Experts of a small language model.
Experts: 64 experts in each of 6 layers, 96 SwiGLU neurons an expert, 6 picks a token, a sigmoid router, a shared expert of 576 neurons.
Below are experts of layer 6 (counted from 0) of a mixture-of-experts language model. Rows are named router (the router's row for the expert), gate (a neuron's input weights, with its number), up (a neuron's input weights, with its number) and show model dimensions 512-543. Each number is 128 + 24 x the weight over its row's rms, rounded and kept within 0 to 255.
Before each expert's rows: "gets" lists some tokens that make up at least twice as much of what it gets as of all text. This comes from a sample of Wikipedia text that the model never trained on. Tokens count by the router's weight.

# expert 61
gets: ". ", ".", "\n\n", "201", "/", "is "
router [154  76 139 146 215 129 124 135 129  85  87 132 105  95 122 150 117 133 117 141 135 117 143 152 146 146 114 141 101 119 103 188]
gate0 [123  93  77 151 122 126 162 146 120 138  92 118 106 113 148 112 119 110 144 134 120 126 108 144 120 151 114 139 192 107 130 170]
up0 [116 118 105 130 129 138 128 161 140 133 147 173 172 120  93 172 143 129 120 161 158 130 126  96 153 145 122 111 106 105 138  68]
gate1 [171 109 144 133 123  79 152 142 151  90  92 130 126 131 118 122 113 181 100 169 114 160 132 135 150  89 122 154 111 132 156 155]
up1 [131 168 125  97 133 126 119 127 116 158  65 112 150  96 112 133 120 123 107 167 136  84  99 161 111 129 137 115  99  92  95 135]
gate2 [ 99 134 153 134 148 115 125 100 125 160 105 185 128 161 153 134 138 111 132 153 121 137 118 135 137 129 139 163  76 104 151 127]
up2 [122 176 158 140 135 181 114 133 115 139 135 136 109 151 104 165 123 138 136 159 125 175 131  93 122 138 139 132  96 128 135 112]
gate3 [120 101 162 125 145  94  70 110 130  83 164 128 130 130 160 160 143 136 104 149 133 136 143 152 112 148 129 100 143 125  91  81]
up3 [120 128 102 135  79  81 142 149 111 142  97 143 171 138 135  94 110 115 135 100 138 131  79 140 120 131 135  90 140 148 119 101]
gate4 [ 88 150 142 132  77 105 134 153 113 116  87 158 125 105 179 136 146  80  95 144 101 141 104  95 105 145 120 142 116 113 142 149]
up4 [134 140  53 128 139 101 117 166 125 115 115 155  73 107 135 130 169  76 102 148 108  88 135 147 107 147 105 161 130 173 107 100]
gate5 [107 158 127 160 153  88 119 135 131 103  95 118 128 145 105 135  84 135  85 171 181 118 133 109 142 132 131 143 103 120 116 154]
up5 [147 109 122 158 127 121 126 152 137  61  94 129  71 159 140 122 157 120 121 122 148 142 152 149 142 125 116 138 164 160 153 123]
gate6 [109 107 147 118 120 120 165  87 125 105 100 122 172 125 168 141 199 154 112 108  94 114 122 121  97 103 134 154 140 115 101 170]
up6 [197 100 124 132 141 126 140 162 145 130 143 129 134 146 111 100 139 169 141 118 116 113 132  96  98 104  90 111 147 152 123 105]
gate7 [129 128 140 122 134 110 136 119 162 116 135 139 112 144 143 209 171 170 106 107 118 130  94 135 167 146 143 173  99 147 101 119]
up7 [121 122 120 139 141 130 151 132 138 105 158  85 150 118  95 126 130 179 105 137 157 115 104 120 133 134 152 103  98 112 128 179]
gate8 [120 136 143 140 123 165 170 148 155 118  85 129  80  90  96 120 123 157 136 147 137 113  93 147 145 150  95 159 157 117 139 125]
up8 [120 129 168 125 151 148 145  92 152 134 116 118 109 123 136 133 113  87 177 149  94  84 160 115 119 140  99 136 153 160 112 149]
gate9 [122 163 146 142 158 141 135 155 134 164  88  95 116 126 151 121 138 105  86 125 124 114 125  92 107  96 124 159 166 100 107 155]
up9 [143  92 134 118 132 114 120 109 123 106 164 163 148 150  88  79  87 126 126 108  99 143 147 119 136 144 164  91 142 184 176 130]
gate10 [109  94 171 157 131 102  90 111 142  81 138 102  62 138 152 154 172 149 165 163  87 106 142 127 147 114 109 167 120 136 114 136]
up10 [124  91 161 152 157  93  94 119 139 109 129 135  98 129 118 104 139 155 136 130 135 146 139 130 153 116 127 177  99 128 129 151]
gate11 [107 147 127 121 118 141  99 183 167 148 113 140 103 134 157  69  84 188 149 172 150 145 116  97 114 116 107 105 108  91 134 168]
up11 [167 122 140 154 141 117 149 125 118 122  90 120 159 105 100 149 143  92 106 107 126 102 157 114 112 155 146 121 145 149 145  88]
gate12 [131 107 168 137 133 102 177 171 110 118 160 136 139 164 111 155 128 127  78 147 148 107 107 156 100  98 135  96 105 116 117 134]
up12 [152 123 175 129 128 181  93 130 138 100 133  85 112 123 108 102 110  92 103 101 112 149 107  91 107 126 141 151 152 146  68 144]
gate13 [ 93 110 126 146 162 131 154 131 119  90  80 151 127 103 143 161 138 174 146 153 140 122 123 128 144  97 144 164 140 132 121 156]
up13 [112 111 120  98 108 140  97 110 109 121 144  92 138 164 127 110 138 109 125 108 155 137 120  92 103 190  96 107 111 139 115  72]
gate14 [ 96 119  48 107 107 124 146 133 163 150 118 107 107  99  91 107  92 112  97 150 130 113 127 135 159  92 143 169 146  93 102  98]
up14 [131 130 104 129  96  99 179 155 127 101 138 117 140 107 102 131 118  97  70 116 116 116  90 136 111 135  86 168 142 102 155 148]

# expert 24
gets: ")", "–", "|", "6", "0", "4"
router [ 98 118 172 147 125 143 153 106 171 126 145 170  80 106 121 109 137 115 107 167 136 144  76 121 137  95 124 107  97 114  83 138]
gate0 [ 94 137 108 154 100 108 168 183 108 127 126 112 125 114 100 155 124 150 120 159 117 176 115 130 126 130 158  96 136 115 135  81]
up0 [103 152 128 137 156 129 131 168  87 147 164  98 137  95 163 110 127  84 119 175 159 122 105 172 150  87 132 101 134 127 128 147]
gate1 [130 145 172 136 118 152 128 154 159 138 145 154 127 105 140  68 143 147 116 125 109 157 108  98 107 117 129 128 151 147 176 127]
up1 [ 80 106 165 102 125 128 156 125 148  72  78 159 107 123 123 147 139 120 126 170 146 145 148  79 111  78 139 123 136 105 137 138]
gate2 [171  93 173 171 109 159 104 155 127  93 132 144 130 111 139 140 164  96 100 145  96 147  84 104 154 117 106 116 175 125 106 122]
up2 [151 127 122 116  88 107 128 140  95 121 107 130 110 115 134 127 120  97 115 128 121 176 109 158 179 128 120  98 130 174  85 127]
gate3 [118 143 134 109 144  70 160 137 113 121 133 180 114 147 140 109 113 108 112 135 107 125 135 111  74 136 149 102 127 146 117 132]
up3 [147 127 154 171 139 140 135 118 104 132 110 205 131 126 108 133 152 160 106 193 137  95 162 108 182 137 138 123  73 112  90 138]
gate4 [ 88 136  92 128 131 129 122 115 108 140  96 126 110  74 137 125 143 130  99 114 152 148 146  96 125 113 126 110 114 104 131 161]
up4 [140 140 148 138 100 116  99 167 113 149 123  92 117 157 162 148 148 135 155 134 122 132 116 116 130 121 143 140 106 113 123 134]
gate5 [111 165  92 124 170 100 101 105 171 162 138 128  96 135  92 148 151 127 139  94 127 140 104 149 133 110 148 147 125 130  84 149]
up5 [133 126 120 125 139 136 147 119 113 104 134 118 159 161 152  84  96  95 119 143 142 133 114 152 101 103 127 130 106 115 136 127]
gate6 [114 171 107 100 145 131 152 114 145 134 166 122 110 169 111 108 138 181 115 131 132 156 172 123 185 129 149 136 120 143 109 147]
up6 [133 117 143 143 120 112 105 160 132 136 119 113 144 129 137 127 109  82 148 144 133  91  84 117 103 149 128 133 132 152 116 131]
gate7 [115 157 139 168 120 131 154 111 120  99 169 146 144 121 160 104 104 135 145 152 114 126 139  98 178 150 143  78 120 108 124 156]
up7 [155  86 130 119 111 141 166 115 122 108 154 125 114 104 152 102 112 123 120 107 139 137 162 120 116 123 162 130  91  84 116 177]
gate8 [130 103 169 118 152 169  94 119 127 107 127 148 150 138 137 143 157 101 163 178 122 151 131 110 108 127 153 103 111 129 133 155]
up8 [127 152 162 110 144 107 132 183 134 125 150 142 152 167 120 105 158  97 152 135 155 118 157 155 123 130 165 112 132 137 132 143]
gate9 [131  89 172 124 146 134 112 139 100 165 160 132 117 130 169 119 166 151 148 160 123  98 149 126 125 188 152 125  83 130 156 115]
up9 [119 114 128  98 124 106 127 194  96 129 133 161  86 146 133 141 179 139 108 153 148 174 146 121 175 117 127 103 131 203 126 139]
gate10 [123 127  81 153 101 125 144 151 156 150 148 141 128 103 107 121 135 162 120 171 118 166 148 102 105 161 131 135 139  58 104 136]
up10 [105 148 146 138  79  93 187 121 150 137 158 138  99 135 120 120 122 124 145 136 121 154 150 173 138 163  96 158 116 112 114 155]
gate11 [119 110 168  89 155 117 109  98 180 135 165 103 115 165 142 156  84 149 122 116 123 158 133 140  91  93 104 108 115 113 141 140]
up11 [134 133 106 156 125 147 120 133 103 177 125 128 116 109 114  98 164 129 133 142  99  86 161 151 128 165 180 158 142 171  99 125]
gate12 [155 110 144 140 107 112 106 112  87 124 116 121  91 101 149 125 161 119  71  83 126 141  85 142 127 113 182 134  93 134 119  78]
up12 [179 151 113 152 134 141 136 126 150 148 134 137  86 102 127 141 130 158 107  70  79 138 121 146 109 124 152 127 110 155 160 107]
gate13 [129 152 165 100 127 123 124 112 163 149 140 113 136 157 127 151 184 126 178 118 114  88 105  99 119  88 121 108  99 145 157 111]
up13 [111 164 114 116 145 103 148  98 126 175 176 156 137 130 151 166 177 106 103 122 105 130 121  83 100 109 126 124 102 148 126 150]
gate14 [ 82 115 157 147 100 104  69 154  88 103 130 123 154 125 171 117 100 161 131 165 145  85 130 127 129 135 140 109 135 105 122 137]
up14 [116 116 105 111 113 113 143 155 128 134 159 116 147 197 142 128 154 121 133 102 121 144 126 131 113  76  90  91 114 129 183 150]

# expert 49
gets: "- ", "\"", "The ", "==", ".", "\n\n"
router [140 124 139  98 155 131 120 131 141 122 133 154 142 119 163 140  83 118 130 157 146 128 103  85 151 181  72 148 112 113 131 139]
gate0 [128 124 106 149 122  69 108 138 145 167 119 102 140  97 159 121 151 111 123 119 150 125 152 166 149 119 146 121 116 119 128 166]
up0 [132 140 128 146 128 109 162 120 137 124 172 115 141  71 134 107 128 107 134 100 134 115 148 176 132  91 162 122 149 133 133 150]
gate1 [105  89 113 125 148 136 120 157 133 129 150 110 114 134 106 104 142  81 147 127 140  97 124 131 157 110 158 165 104  99 137 114]
up1 [124 142 142 117 145 143  62 149 127 131 178 151 153 154 135 127 144 119 177 144 115 138 158 145 119  70 136 136 108 118 102 164]
gate2 [124  90 142 101 138 107 156 192 142 102 130 148 133 131 151 156 164 123  74 103 128 132 165  97 149 158 125 123 146 156  73 139]
up2 [157 137 140 149 159 125  89  77 157 155 144  93 140 126  98  80 114 129 156 148 146 125 114 164  99 151 109 157  84 117 157 128]
gate3 [ 79  85 123  78 163 112 108 133 130 154 141 137 121 117 133 112 121 130 107 167 145 138  90 126 143 131 196 131 103  99 120 161]
up3 [106  89  92 128 127 140 141 164 140 114 122 136 145 164 155 120 190 171 156 135  96 136 127 127  94 147 118 111  88 116 112 117]
gate4 [114 132  87 137 144 152 101  75  96 133 146 165 146 140 115 141 122  76  96 157 117 107 127 146 161 119 129 177 104 126 142 122]
up4 [131  97 115 148 117 129 116  79 122 131  74 126 131 106 111 146 130 130 158 118 128 115 121 136 125  91 144 165 127 121 117  77]
gate5 [118 141 114 138 118 100 101 137  94 137 126 156 113 150 169 116  73 119 130 134 163 129  72 113 141 103 128 149 129  99 146 145]
up5 [150 134 150 129 115 128 161 164 168 107 115  98 120 116 143 144 105 134 163 140 108 167 145 128  81 134 129 168 139 117 137  82]
gate6 [120 104 112 135 109 114  92 123 163 101 132 123  75  83 120 125  90 151  76 119 161  95 100 121 138 120  73 124 112 132 147 101]
up6 [141 121 108 109 111 115 133  96  92 106  96  79  90 118 118 142 128  69 139 112 129 158 123 130 128  99 108 120 112 128  70 180]
gate7 [ 94  94 118  92 117 120 135 147 146 104 111 132  96 172 125 146  95 125 120 144 136 140 121 121 119 102 103 170 130 129 133 115]
up7 [161 133 133 121 153 140 188 160 137 142  94 149 153 104 121  92 173 155 143 110  87 120 127 121 127 113 128  89 127  90 179 138]
gate8 [108 102  99 141 136 142  87 163 135  96 127 137 184 120 163 143 152 173 134 186 122 127 136 154 144 146 135 161 107 121 113 158]
up8 [108 147 146 160 177 127 112  91 164 118  86 107 154 123 112  99 118 141 126 133 110 155 147 159 132 168 146 119 115 126 173 164]
gate9 [101 133  95 119 162 127 129 109 118 178 108 134  81 139 133  91 123 121 119 140 122 155 113  97 172  83 123 143 129 102 152 146]
up9 [163 108  40 162 127  71 160 105  90 110 144 177 105 123 118 127 132 144 125 137 116 128 104 127 141 140 140 148 138 121 147 140]
gate10 [132  79 120 164 113 109 162 165 146 141 134 102 115 158 127 109  93 106 144 124 141  87 136 140 120 101  92 116 122 128 106 132]
up10 [132 120 166 125 136  99 141 136 113 126 109 128  75 101 126 143 146 108 139 156 121 120 112 118 135 120  83 122 111 110  93 164]
gate11 [147 104 123 124 130 152 148 176 150  92 144 165 121 124 118  91 113 100  92 128 148 126 130 104 142 114 123 141  67 125 128 154]
up11 [ 80 164 106 138 138 155 155 139 145 137 147 130 102 124  98  91 134 140 109 121 127 110 133  96 126 119 114 105 169 139 127 141]
gate12 [ 97 119 168 116 159 101 102 147 131 167  77 123 126 154  94 147  99 120 140 124 122 122 159 132 194 118 163  92 122 108 120 152]
up12 [156 164  95 154 106 129 129  99 164  84 160 137 114  92 143 119 137 183 191 143 140 146 106 140 147 131 130 155 120 176 155 135]
gate13 [129 108 131 110  93  98 140 123 129 139  74 142  80 140 116 141 123 150 153 112 154 103 122  86 194  59 184 141 133 153 125 167]
up13 [132 159 107 132 194 155 119 113 133 111 173 127 145 123 104 132  88 122 109  95 131 110 137 147 115 148 100 121 144 109 146 109]
gate14 [127 156 142 166 158 123 100  97 162 113 110 146 130 134 135 168 111 141 128 160 127 132  69 108 103 142 151  91 100 143 132 140]
up14 [125 134 165  81 129 136 104 167 125 114 172 125  96 137 123 103 137 109 107 107 132  93 147 137 135 136 119 177 124 165 104 118]